config = dict(
    n_layer=12,
    d_model=192,
    n_experts=32,
    experts_per_token=3,
    d_expert=192,
    d_shared_expert=192,
    activation='tanh_gelu',
    moe_layers=[0, 1, 2, 3, 4, 5, 6, 7, 8, 9, 10, 11],
    n_empty_slots=8,
    router_score='softmax',
    normalize_top_k=True,
    routed_scale=1.0,
    balance_loss=0.000181,
    balance_bias=True,
    init_std_router=0.00624,
    lr_router=0.000496,
    n_head=6,
    n_kv_head=6,
    head_dim=32,
    vocab_size=8192,
    norm='layernorm',
    norm_place='pre',
    norm_eps=1e-05,
    positions='learned',
    qk_norm=True,
    attn_scale=0.177,
    tie_embeddings=False,
    parallel_block=True,
    init='normal',
    init_std_qkv=0.0245,
    init_std_o=0.005,
    init_std_up=0.0245,
    init_std_down=0.005,
    optimizer='muon',
    lr=0.0083,
    lr_mult_o=3.0,
    beta1=0.95,
    lr_head=0.00624,
    grad_clip=1.0,
    warmup_steps=50,
    schedule='wsd',
    decay_fraction=1.0,
    decay_shape='linear',
    final_lr_fraction=0.0,
    batch_tokens=32768,
    seq_len=512,
    doc_mask=False,
    train_tokens=296200000,
    steps=9040,
    dataset='wikipedia_en',
)
Below are experts of layer 6 (counted from 0) of a mixture-of-experts language model. Rows are named router (the router's row for the expert), down (a neuron's output weights, with its number) and show model dimensions 0-47. Each number is 128 + 24 x the weight over its row's rms, rounded and kept within 0 to 255. Numbers have three digits each.
After each expert's rows: a language model's description of what the expert responds to. This comes from a sample of Wikipedia text that the model never trained on.

# expert 10
router:158163091104134123126102174151171125123157129119160117100159111103155096153108142156049111105148107114123145053173133130103170138129065129135127
down0:164144154120119135132131080096141081134134126108113149100119142155138140137118136133157156132164089092087130144130148150126098110115157111134153
down1:117120157169083185129130080153093138120135150138097125120134115111105158138146131155160132136136098099091138108140072131101152152129075163125101
down2:113132132098137160129155163096140173172149151127119126162131118122164139158158175099182093121112136134144117075117134149090149088142171111089148
down3:135117109086135146111108151114101112122113095101165123142160159146131140130133161143120132146136088116145124136096119092095149116078127087158090
down4:083134110155157088125142149184098119128153137153118116128149115134137111098095154062102120135142152148118147142169121098117160127141104128113116
down5:086133118101107110120129101115077132105134085136140134145128133128108136081125162131143110121109147128159080129145168113100096124154152131102146
down6:141126139122125168115163125152162110119155130141153118158142079169166139104111113108115120091137115157136119141103152096162061096147170087087106
down7:133176040161086150151149124106131084114133121124145107116127115110126120105120160151130102103116139144102132112081125092167113158157141136150109
down8:120135090095109097131130133145141103127111111100141130139139092111128143131144160113145171157090148111123116182108133113138145155184120088073137
down9:152169101122107114135161159135145121124163104106124113063147163173116119145137114107151172139131133091120178134107128176106142113124137153133108
down10:078136116129147072122083133135126135155136110171157099134130101101093113141095127115142095161108174102150147132123134124098122088164106088167141
down11:152106118115100086106090144122131121156114151153146171149127125123111167145141107131099090110118130187130117117083167128103129150107108158125123
down12:129133129094150156148147140132146168132128125128151125148124163156157103141117120120155146181120105152111122127141188146118117142163104140109097
down13:088128151141139115142110182139113121128136109104138148096134179126094161094135114143161104145121126127150089143122153140136140142131127099111143
down14:143111090141148132098136168150125166163118154097099127105100156169130144153084083114142148121146094097153111144175101105151150131175108092112131
down15:139155168147111073128144125147163159127133144088122125087127128140095125123133108070114166076148131118136128153117180143084145165122108142168123
down16:126116123143096087175157104138167100121116131150119115109121132119110093150111117102169131140109116144094150164086070132122149176140164155117124
Consonants in foreign names

# expert 7
router:126134109132121113123119135152124131129119102050091139088152134085133164136124103144109145169112159133170101138094159140142171122142089133104150
down0:144132134085189129170133133120140101119121143119128107117122120126110110128154079166151142088147139135101158149206130140104124155094100129125102
down1:134112114129095164128102167127100119149142107150078137133138088146131097123114157167156152179116080088154140123164104143101124118132114153128095
down2:103174123077139149090152141158094147109109145145130123150092141142071131158126147162176118128110132102118172113099145133159151136107113143136135
down3:114162144095107131129109105177116137197158138094123116123162109098133077129101156140113155096145103102121096107105139106121120133149145128102129
down4:120123177147177148131080140158134120140133120144093109143118143108134138164139155125106123135167134154119114111111131153131101114135127117101063
down5:121095115137093096131125120166073160124124146132121107120152132101162123150141139119137097095107128128139144107148131148147156105124135104146166
down6:133139161136115158159095105121145139100105111156127135130162154135183070104131140145119134109109110123088103104095122140164112125117147154099146
down7:174114150115139174104133122130051087111123085138140143098158147124142132117139100138161150100109091107137157107140103106134102153098119120119167
down8:143131104114134154098141089164091156127093111095102130146082122136095084155131127119160116114125139145079154097118126149121152147128144101155137
down9:119137146137107090131153117123130165111143138140145107148087138129136118112131106111161078109144116095133127171159161135118109136164159120117115
down10:145130071142138165153136140128109110089147112144162135126117111107168105066152178110137171148139139143116125149103092109105122117124090128152095
down11:123113120131122111119145112140111056160074100126146141086143157104153104140124137167110108157141095150130071098143129161128169087106131119147068
down12:114123113157134132150106123114134106139124091096115149140137151098110119096118156123090161143111115076197126128155099104101121092092137151120108
down13:105108114103140159111110086114153131097114123086162125118086119134128149079145121129142154099127144119111161138119153088123138124156068128124175
down14:112097154149128166113141144090143105135075125120165141118141105103056105111119150105135104107130143099112162139137103151099139141140138102131141
down15:135077127123120077158165153056086132141143133173125159123147125143122144098116164084139130120145105143112143107139123172123088184162136114127134
down16:148158138123154153109095084136177138130201095111156143113140135152116124125123165146111126093100135114118157164156141079155164135130114147140141
As, months, table cells

# expert 22
router:131120164133124126154135131126113127127141104139095134163129110151110153140173123074107138147149129125103172113100136114118164133133146105103160
down0:113149137114147141130136110125139133132120126110121140141091106139084101147139162130121103165141121090159150083131104171082149109136099184123134
down1:176156151124131145123110106103106103086116130154117111111162099140170085147121108086151119107102170105116137113091111099143147130151133131106092
down2:135141086108117120119168128126126139097138094112136164084138129154123142141108149125134153138167122094140111142091087097117151124134147147165189
down3:123164118144124135110096118138129075122114172167147107123153106115130109145102102130083138142089116100148078152139107210108086111118137115120115
down4:101091133181111129109127155152187146115145136162073118112145066108107153083110146133139152150136108091105168157075120122116119147110143101153131
down5:145104149118111134134117130124130111124132118162191106127150106098121109103179177119127142121184118139148170084131111144143120117094155098091120
down6:106083115123096126129124129140133119073100149120087148144178132094101102090107149160145149140124152122147114133144141117166123094092138124102135
down7:148149109090098138113104188150107140094161155168114159115105122133136106130135075156152117105153119145112119124115149130134112121112165133108090
down8:130118125097138109106144148193130133130098190133063143111147137142114123154093115142108106102112115146181108139144110094147073101166130138074113
down9:132120141125134105139118168142170104143135141080127149111143138145123154153151131153137127128128117138144115122147082136128128199148145129100131
down10:144174106128126122120168136130102160105143088163173148146141167111121144168155120108103141134116120125135122103158085081096138092130122138101145
down11:149115099108155100078098111108140110087077134124127161159161143099130138139106163109156166125147171144143141112154147118067104116085095146113121
down12:141116128169127103130133161121144072160148103152111098167091119127171136090118153156099132105079084139141135124079140142131115097133120158103163
down13:141088121107099167152170113154130141110102146095132139121101137157090141108098139112115148155140127172141125162111051113110105139117144100145148
down14:116148137153110128121147156138138091115092125110090133129127096127109139061151159125126099075156109137153084144169120168124101122106109170154133
down15:138145154110110180145124113130135133158124140105116110064117110114151158122118103124176142136080146116115103138106098125162154128160133128150117
down16:087190114127095123131172085130138099097138112156125093116113148098118153150125119112147116134136085127110130121181131122132126143153116140097111
Spaces and brackets

# expert 24
router:091144106120106097161150129079131115116130128143105117152151144145170126149122120188155125092142126122148121112112107125120131119122117099129111
down0:114158160125154137132146154145136117146128145071144129140152158135128097117119124152102122187154103094140121124138144138102123117121113117143146
down1:112132112124092121174144144081166147101142159131132124126137120117102126068100147106110131122130136124107147146120093104117164142120108145116102
down2:103116127140124121155080143157113106086095133146078129104133057127117152127149101135146170173092120150150163184137122117168166135145133095125093
down3:114094102155133148153111131133138137154140105102119099109126092139141155146134133107126108098117134111100123146095120127076108096087142150122141
down4:158157091133117135122119102132124116173163146151139107154178109159126155134145149078107086102095138102170157179126142098115125157121084141142123
down5:134146134081142146099130106158119122137146095176150124106130105124119125115136117172171105156155113099104108145151111101084146135114143162163132
down6:135137128161113128106141139187102140100135169121131153079096142098122107112128123084118130152089148151126096157108120099166108133120079178161126
down7:109085085142131138141183146122170115125098108112151115085125088112107084167126129106172142107115106115164117114111154105116145136135153128157106
down8:093141106137140145156105135150109150134146121182132070139120156123139106169115147110100146158094133101144127142144137146131112162117081145136108
down9:120100112073155123181136128164092129158145140109101151153131109090091133133139099130122131163146162079102134128128136134106118152134111110133106
down10:099158122128166107152134177112144113127122148092117132140145116143116128120160134139151144113152174121160070114131137121103146131121145119088144
down11:166101095140133105115153121084104139130140085140075154132087155152144144138162128143138147159103143115101136111144133180104132118128113118128155
down12:149121112116156156142121071130084086131163145120120163124092105163116136117118111121097146118105164126087158152133068161122137176153149121107129
down13:128093174126129146121099121152145148137160106144139086144153134119118137108134099091077119133134141116097074105129119181121164124119149107126111
down14:103109127152124138153097139144132111138080175101158133118115129158104160129145134158148103127124117107155114163129104141136121143124077114119108
down15:114130121111129128120109135174130095145081128108099104163158126135108108146127150088102098170130135082159174097159134118123172097131182142136137
down16:062189146139108119113166150126077114136085140128153128142143109072150134165153130126142162111128097125136122108088128188114144082101145143191097
Mid-word name pieces

# expert 18
router:122141144161129145121148152121155127133120143122117118156114149119110150111085149100096143135130139105134117088130149133134127107137126150155137
down0:200112070132145135133133132169105137120107160155089146110117127142123091089121123128173141158151130180112124121140139167137068118117119086124144
down1:104080085179119161144122168107132124140109104099131109165110155099133125124137122111134120152117144102116136146118085124095112140133082126151132
down2:112126096197116122117101138112126080114149128131137157145093170112157155125127133146135176141105128129143154153136146081149162093143106112144130
down3:164122100179143138151145107124135115160121145144126096160077106096159138116143149149134088109109118157137127134109126126165111120139127103114130
down4:101108148154100141126110136119127091101162120121154094142150139105129125117115152112145095139153165088086138126131107133163144164132137142128164
down5:159135104144140097104107159110115142081160136125123140111122097109176169073134151118086096119108155117110154102134128147116104120121161135158136
down6:154067127126139103112102109132109112131111130100086106113119126135124147130152118095133123130144122157120118154122144113115111116114143115154150
down7:107116137131142075125138112085102173133097117140176135200126121148154114122096151136092170154140113155115135144121130116089153188125133170108116
down8:087122100148127156145093119148146113144129167123120133102089189164148142161125115163128113152100133139142143090128091164129123113158083133133133
down9:138128165149160073129141099168126072120127150130189123165123119102145127114151128090123097105145129110110129163117125123113102118102148126142114
down10:071148154123104123157162186144153112165134090127094147126141124150169174134131164164164116136095135103118136166144138087137105104130153113130095
down11:109118111106120166145110127116109109119145059136121132118147129145127136155150139127143141110138115114114163139163168135104108119128155113159164
down12:137128157103121154157077134114127091130104125119103110102109051121154131114164163125130126135139121126121107093122139128149159136078165150097143
down13:106122126110166149126081148124101155114144152130111169110134108160150139149152098137132133097138117104095097168150110134090153149085087135128127
down14:115116093146132141136174140117137109124123121109085097139132063107092158149108140173127120156126134112109112123132120088189125134127157120114120
down15:069098127138180132144155129155152123124158155167095119150146122137151096113137134088114136157138163087117099107120164112126119175133148108109156
down16:154132142087127148111135174100130115111154114144096160135170141097134144115147145106151104106105105111117170121114138137113123130149137148101156
Clause connectors, pronouns

# expert 9
router:156111132156120141089122130125127136085115131118109128145114132106127085120089145140123116144079087132164124109148118108110126162142104115134108
down0:116089159169148128109188113129095142116163125112130130125138111130104149101138139110122126104080153141132159146144139109180104133096079180107155
down1:118153151122126132135101132136144100098112094148093149145136159134140122118135120111131133110157153130144102110163124092140157151125155084126175
down2:136123141185119105156122133185122115103127120173157132138116158110158129146114104137112096109112189156091122123111185109155110110155142107168126
down3:102141098088098155084096113137099164170133128131094085156134155123161143164140154099129136122126143109109105091158124137164120160148152111121178
down4:131112128101109115088140158109117149073144139138129141136140113104117126069153150119078143151129122137141128148108109111115162117121149139133108
down5:121136162186118152160137099126157149166152100141130138160122122137095149152108149106128109089103115113129102107139128096129138171121096160116083
down6:154147130119120119141149139083138122144187111104137128096117164109137177123123100133114135155077077087137080114157136134131120109151140123158101
down7:126112150088147132111140126154155144170129128102095126099159154155131166109098069165102162120128105168133099134143142132113125133083114132143102
down8:128135130117126136139125138141167147154152103163107126186105131111132133132127140118116108144140151115129144133142147069107127105150103165114111
down9:136141125138117104165104112160117155120126163116164146116120144144145171144089107150137060122108116106112105136135120146120139091135127126127051
down10:132091139051146157113140139145129139129106123171135106079156088126101129138136137144126141119131172123072117131152181139104142136117120140092110
down11:140133119166148141131122099156128157169132162118134124123132170096110150128132160118134152114106098142187126155186138137087062138133101121083131
down12:144123153148124095115130102108111122093114112131132090100109142137111112158133104159164090090132148137111140122139138174154087106113113130169135
down13:116138147167145099151157143139089121141152152167138120143140108130112103114160159116132147138160097126173122068108085117121124161124122134094166
down14:132122130114129151109137136128155148122128166121130142150120138109167130100140121183143132131108131099158143120159114172116181120102117142137089
down15:129100102122130123103186142118089113176129118131132138143132148164091127143076102171123097159168114143147122119141144116101112122141179176085131
down16:131159051118133134076088140153152091102127157157129146154126098135152145160120118099148120138120138167117174143126145135083124126090126147097136
Sentence openers, ordinal suffixes

# expert 30
router:093132124142153093092138092107093133167136151124149138102115117166144143110155088063163151134120108128148156120159114122105145143178114148098121
down0:128118122100185120122112133212160105138163133147129121082128074127156128149124124136114109100130103149144126159078123115128131132141134112178119
down1:158106120098104089143099144169125067132120111136089137117119103132125120118088134112157170145114121116125097148122157120095126108115127139121116
down2:102108175141110134158118121131144127092067152131136158123102112138132144149105095150159123105088142154106131137148100163135144149111101124132130
down3:090119163141135076108103096137155125117091163073112125151158147122130173109127113113105147131158130170117145146105088110116124151158121136096127
down4:124152084075124184121152101107128162158118138141086160144110133131133116151113140127102138122108103145132104129090139100073096157117143148111160
down5:114116125177083129132099094135124148160131119142105139133154145137177132116138088134101138100181126144116149177121112133135133136142106081108159
down6:105147157087129156116106161145097136124125136164121103125092144123160072102095101130102149154155095117143151141130129129106135096122108137146125
down7:101139158124118130135124147125120100137191121116129149153133129127160123142160138104116144119133115131092122167156152096123097111074148090128119
down8:158144123150145130115137105146111124152127103133103172109105157136137146110111161098141155141163147166118153185139080132149122183115145086106133
down9:102115098113135135120142101094117125117085118140124128132118093097154099109183141126126110109090126121161137114117104160174173143104127145116128
down10:171114061125128128139140120136141117071143132105121138130134142154108135082144094108134151148124158144156125136159137122175144108165122102067163
down11:132123098136132084120105134094132161133129165119100142166129152137117152115092153140122122146078123160125144143140082120113116143087179122155110
down12:122085157100140104114149133129103105084115139089093119100176137100106179147156164177117091105103143115111130119137111154147130145152151111136130
down13:093147070145127176141148090111144116157148139170141155152151144116114124135111119142094124081143128128147123140115164091160136133107167083163110
down14:084145113158106099143113157142085128089106144098146124141182124149137140117127147127134123103146139123111171155114084120144127149103139128126141
down15:140149138105167100177108126157161151118091101101132135130140120114167134109162130144093110117144116138148076131131152124130135146136113143145141
down16:167082131117115115090115139120127097153104164161187095128095111091140144107175100084143152129122114134146092106120152148137105131127156084106152
Sentence-ending periods

# expert 27
router:160108114135139147138122148182149148098077141122096128142103135125106096133129142122155168137140160112166134119140111091089164124118128103126150
down0:099138132144109124113124111154153154098166105122130089105099145143168108113154147080136097141128119107137105136135147145136115143115128078148156
down1:110134082130114108088115137193115117175151145143106132144173128107134166113188118085136148118132154151113092124123114135105165156101162115108120
down2:145107120151129105106132157125107148132089091124147110100158107133131172130176095131109138142153143163117095148122122113134129141147136136099156
down3:117161112112112104142120120119143120125136107118164154126091148124112120108092098120135113136118090144114123164096127164134112125121111109166128
down4:107143121088100099135111092132127102144156090150100126170148109163126154184136149124132110094154109112183120127167124148141147153134146130086127
down5:162090115138130085138173134135115119120158178137083142138094123165119126117154083108152129093109082104094113121115127143139086173159123122119096
down6:152173182128118149124115126110133134096138118100123100113149153114110105152099140123102129120119126087153164126091095135119180112139171108087114
down7:117112100129130129132162138175116098130120145139190135149124129158138149133117131092161152138143066091136121106114126137078115107105154115146130
down8:123136149139141150105146135131115106081157148154158161131132125115092093137103168151104135116135134111100093095131123134091149113098165153108139
down9:099126152112123159115125201151086123154121087116176147091122142127120128115164119146129142092173152147131173131109139110171129161133134118169099
down10:147150103090125114138091112126163113145170118107100092154141120145104118102132118101130076109149119151107140164151144110133124165091145125109091
down11:166109101170132150157156127137119131118162150124127089161158122112120135145120162133124122122130109113139134157135154098105128139084113075108124
down12:095095095107119150140124137120120092136113081127131120119130150153145151106137125141167119109108137108129092144123115124158142145106108079124100
down13:098080142123164121189128148117107102119124145089153131128149153136106126149115113141090101097111127087162149104083119099092108107130115109088147
down14:130102118111161151099127126112138104116115140132108096159160118125094129144125157123164123162192132125130137115123129131135163153138134117108132
down15:087112105123101148067136129081118116126164129125125147132141146114143114129138098087142135136119119134153139100115126117127145081124157172113116
down16:157140101092104156104097147136096138117148117135130161190157173138102085140171159123093088111144162101128112159142149156112140147153146099114114
Commas after noun phrases

# expert 20
router:104120159121128137145135123094128125090152102131142106113135123184140141123112135168148118118141170116131115105096121121195127138128150129115109
down0:073103150092163141102135139128113113112119132112177102129088109188116094167132137134124148147122186096136104150098120130104191118130078115114084
down1:115113088119101096127122137118142102144121177094154107130133160136126133097152085110104123148165121154106138081116100153127153146105136134152121
down2:136143174091139114128106138160140091142092139098125119129177101110131126130137169107116124117087176207151140138118160125130133130126145078145124
down3:181107130127155140192147153118146142151114115149138128117120144102110121119101086094086138159095106117160132118114123119136139169109117158136156
down4:092092141139118147114148129136109104139120146110119155134083143091125106109098125132142117146120106154188088074142100133120127151103096157107131
down5:102135091180112154095102114128157142132141094103101155146079178138097106137164121116155129111165135131155093142159138079135158138127108132121113
down6:113112103136169125112082152143096138146104170131114099085098093170121110100109118170139135130109119138146127135172119165113128169123097138111135
down7:129141148137103137122108118133119174094127108139108146126157110138136158094166100132118105115154098129127129152082128115151126118134146163140104
down8:114143149115114131120129114148143149103136078132140101114103204134110124103145148139113081204085158118119148164113157122152124130136115143166089
down9:188149150128103105120081153127104099132134139151151109139135115164127126130122121146131157136095104128148136142091153133152114095132131162135167
down10:107158153145111112142113121168190139103113158107141099133089118149104134095101143148113088136102145106124120133197076144099132086105141119135120
down11:138121150108104140119107186102128110139165146143075117157136139109128098150123123137086130123146143153130089183125101116126141132105139126088097
down12:134104166136132160135100102081123115140113114166121155111133108125101102120137146130119136155127127161124088085165120161154101146141104126142123
down13:107157150145112136105139205137144090157094122066125149113078148114117153116129126152131154107102096145121082120109152141131120094153149112172095
down14:151149163118154112119143112102147147112116112108109108122109107127118125104133089127158186096091146107108133112130130107132161133131149119141121
down15:128121120093129114178085120128161075124142128098132104101084149177103112110173184114147098094144128092167112131165106129128096125114097101140124
down16:103122178140123146154106103140138117151152125122134111147122139115134136129130102135119107115137146092090109146093108074142133147124096101161101
Capitalized name openings

# expert 17
router:112124122105099125147105153127108135109133154096134163135096148123171133113095154128166135184084125140103098164133104112111116129140157145082160
down0:092184145115112124132123091141178134128158102112101103120105132115107135118123133151129123143139144071151113162113119124137108121148151121131136
down1:085127196172156096125138139153062086100136137109167119160130074089118143130119097127115187062133119125110109101158137152088167122128097107112099
down2:131143124159162126163133191126151122129104108070128122131101108109128175094092137149108105123128151123141138117150108111149168104102153114110136
down3:115133150138135154150095155091104107093097166121119104145161101081129127127114165104140117100128125133130114109126144091153112124150169163078153
down4:126161152128133096181168118137105151155138137127123164104089154123097160113182154133130108172128136122121119122104107158088112124159158093114136
down5:139151126085097162109122106103088145110176163141123148147112098154138115118139133180130115134140105120124100116130122115123129136117142102116093
down6:115164142143114117122124142140139088111125092105097137124144085119164134082104117082124128125126148107122123104077133105127107123161173154096130
down7:126154142159133102131112129121149161127147156128136091112134107129097123130102147163120130084142139138147152108121139144153154172151116128114112
down8:120136153135151109130166141120127158133126172119142105129123139145157090121082125115118154084124109152135090193106128170097101162088141104171114
down9:081130145177138134135167122150096154132157106164113113143170131130170131137178166147116137150143136121106101095130136133130118118100124150157139
down10:118135122139144159157094089124111148129152162076127134147094130134092112125111154141146157151107140097133146147115120121113119172099134104087097
down11:105138129146173116150134048083152079127117093123134145157132145161113116099165099112126115151121127177148118138097128144101102100137139115144122
down12:146098122084124139147089116163111163099153146171135159127123113085080138147176150145116099135138115172130171155122168154160093125149092096139092
down13:098170150155106134155146089126161134121153162121122187120138092129166108159138122111110116115118105095108102158115123105112158160094156105177113
down14:142092129132117111123163130133106150098100127144086132125129094121090093147127138160130137109106128136147088104095095127086098135120136119120152
down15:138149131101124156079149158143085103159129163163101123100137129123112134113117162161112141104104128127148143165151116140116178160092186141096117
down16:105110135121133146143157163125116097103104132136144151079098101095176119039122146150113115138108144119150130149168125111143129155111160127115115
Place and direction words

# expert 0
router:156155191127130131111140093166141155106067143069158111143152132141084148098138117143118124177099117144121102168095131191097070128124117129105110
down0:123105102145131100149089155093076124139124102160106131128144175119105091123170149127168157117121183139133164114150136137111107105096155112092124
down1:128149140111142146084126097168107133092163079169094124101170109128145110158195169097121166147102157125110085102148132119112120137152148124135116
down2:139152117193115126140088106100173108110112151075107137103146144126089094146130124124122120113147175130155132147092085142159147144151104116126114
down3:141124164110171065146152133160137149129102160114093114114121130114096129155139065101072134119144113188125116126075152127154101119162101125144133
down4:133152136146137143110092098143085121130141116099141138110144178141157133106166147114155131136107120143139105103138131174150138145100122123106086
down5:119107140112092163106108134144119136123139077115130128109111146098168111110138112114170124117124109166136107117097140152141155161137143134151108
down6:174127143088094146122125169115142142182157088101124186129088116121169103118122167131117167127107136121132153128117138093124117134117128097124137
down7:124122147147171146104086085114136120154126108198132181131112183094135079099122156107117157122163121117113153118120098102128143145091157133129136
down8:058106138101111143102134126158120140150123129133122087136092153108140128143144165129150096122134167105146129145128122140157119120108148125121107
down9:114152154162137138136131124143116135160153195091158104138164088136095117136159132122186151127121137101147130111148101165130148124120129107120125
down10:117154128151167081111158147130095141154132103151141077177124121169138102109150156115169105118172107144111135134131096132169161150138109087110111
down11:122103125085101092131099110148149150115111131140133137110162121163126128102119125110080121175114088136132123172176093112111162156122098116127124
down12:126145140132139165094137184138121108107081167069147097108184126153134150134132134059160151141146126109152181141159151142146132136115127128127126
down13:100136153113120095116109138109086097146127131115084148123110141153150137151164160148122093133090088144141093160140163161149159176106121169122114
down14:132102108148116158137079106147124118126091139074131158129141132096126121119165114137136125127181145161163127170137160134162120071124118131113133
down15:153100106126136116103147131095088153107083160175106143121120124146137117164115141156147139135152146109111127101100156136082135097099159131144120
down16:125166116111123123153119159140112130134150119124124118081113132124131107134156109109107122140112133128159111109141155143133138134143122134139071
Numbers after prepositions

# expert 11
router:086122102157160103180118108157148107147121119151102132099123143177120141109108143115168090120149155127131118125140128140120104118100133114124164
down0:133143091148102102104138124130139118112115151132136119109160119091146101105140106131101126128163160095122149146120136100108118120123133097074104
down1:078131137118161135144082112119092143131120100150143160108095128091131140176114110110148164134095109142081119108120133133099132147141111124140127
down2:098112163138148128095122128128166152104127128112147095153137137113131144107130131124118136141143118128187105065142144126143078120158127130158185
down3:140152129091136114142135129133127107128135117163105153149130138132124112109124114172136108103130149115087145129135123099091131116122166120097145
down4:112155103138167147140117147165153158114128139130122117151183113181114066172081136171098104161144141096126130134131099110133131089094143135127127
down5:139084133104138201131121119086141160134103152091076124114144128119133114148138103143135178109123116139133097092135117147097109133115148146178122
down6:146154168127145044135115157112106167113084124147143124115125123084138134132118101149159109102116128116132122106139127128140112100163124139127101
down7:104089083169175099130108115097118145106144137139103151121165134100125121095091141109105133119159092123161138166137163126157156140115146125099152
down8:136133159132091103093118126150113092167095101130124107143148133131124143108160121100124076115086123095130123082119145105094122118137063115119143
down9:124148166124104110133136175141098121141110118141141139156123076109112110149105121096116111080130119093145116103148140120115153119147152140099124
down10:126131109153100115135143051088152186107161155091117150130140129090145124099155105089140154101146129087157129124124142145129130138107170076127102
down11:169108152123093103163149130129110128135154094147102174168142141135148103073128121090107092145143152129135129137151104162166165135101148093092100
down12:165111106137072108097127119132115121081095136156100136125134097150111074121158109120126141107114120119095157121122099124107101114193190125135101
down13:148139091118158158143107122118149165122139091138147183132118139065174093117144097097172158141106132129146115138132129128158136134138083109144107
down14:081098144174126101132117132130120141166125076156127170121112155098096124133127151145136137107147119111046127132086080163150157121140144126108104
down15:149136087122131119137140128173123106153144129136112122165178142134102156153102160171134083141153142156100175130141113123165114126112094116124176
down16:161152085104121157146112108154094143091164110126132153121121137095143135070176100115150101142105150128117133121119134142122133121110118116136120
Latin taxon name endings

# expert 5
router:120107164087098137124128114112134136169133129144083167102149129115152141127148132092123104116105124121104121113154120147156131145090113101131100
down0:081113130095140148152116131137109158122114129160124104102139115171150089159095084139105109119138120084170122166137139122136117106109117134156117
down1:141112073162120150116129083152156059110140126088101108132170161127129119147162150140145125142124143142156129140078145121132123119094098134113132
down2:093130102158138066141151133111111141118129131148114116162143099099127152142100143106125142144132161144180133126155148142170118100122094139102140
down3:123120083131150122122122106162155097123124130142156092135144184152175140124137153091141113168097145119125128158104200114122125123162135145126131
down4:119091152099135113172148085111149175104147116137159164164139102124113129138177117121133067100145098157186142110134147149168141129121122133135136
down5:127184178127112119125109086124136118133133096149175126109175112136106120103132090110178100123148141139126105118137101084082154165130075154113134
down6:117135152108165172149143163060105126133103109113116093110118117145111151146139163123135159139072112142157099114175157160124136158106156128074144
down7:125152118091171093129152118127125118155167095083112129099169119168163144105082090150139118131098137143111141152091148126156118095143102131103177
down8:159100160153156101166151127129149147129188166100131117102104089145092158124128160099122148131105140143110127125123129114121094138138109119113107
down9:085126145107120169137185174149182161142111075147119126118087108136121125118139143116132117137131163125132119122187118094156134086165130120122099
down10:101141132111122157151142175139143152158168145155134119166161116124100127118098141059153149167135112136139127125154114086115134120125127124097160
down11:140122112118170097116140107118174120160122097106110167121151118128187135112118138163077086158117116124189166140088131097170139132134136165121117
down12:147137149106158058100104166146106158129100104136179112091131093129098112136132146134107155117129096140133072093148133170099117134124103115129120
down13:113149151088122146125122136135165169112152077115135085144142168153117141092132097076123121107143144132157140147142149096144139099115127109072110
down14:148141104138141135115124133145121120121076107111097106136117143096132153103171094087105171184154107095148158125119158144140124115128113103142110
down15:131111106105152141105086122110088106125142127123093134110100129127133183114127094157187183137119151132114165113119154127118112138141113102094147
down16:109082122111168121122150108096116103136135153111111110170135098086145121118136132149115131154122097087136128156110092122136128133104064100131094
Mid-word English stems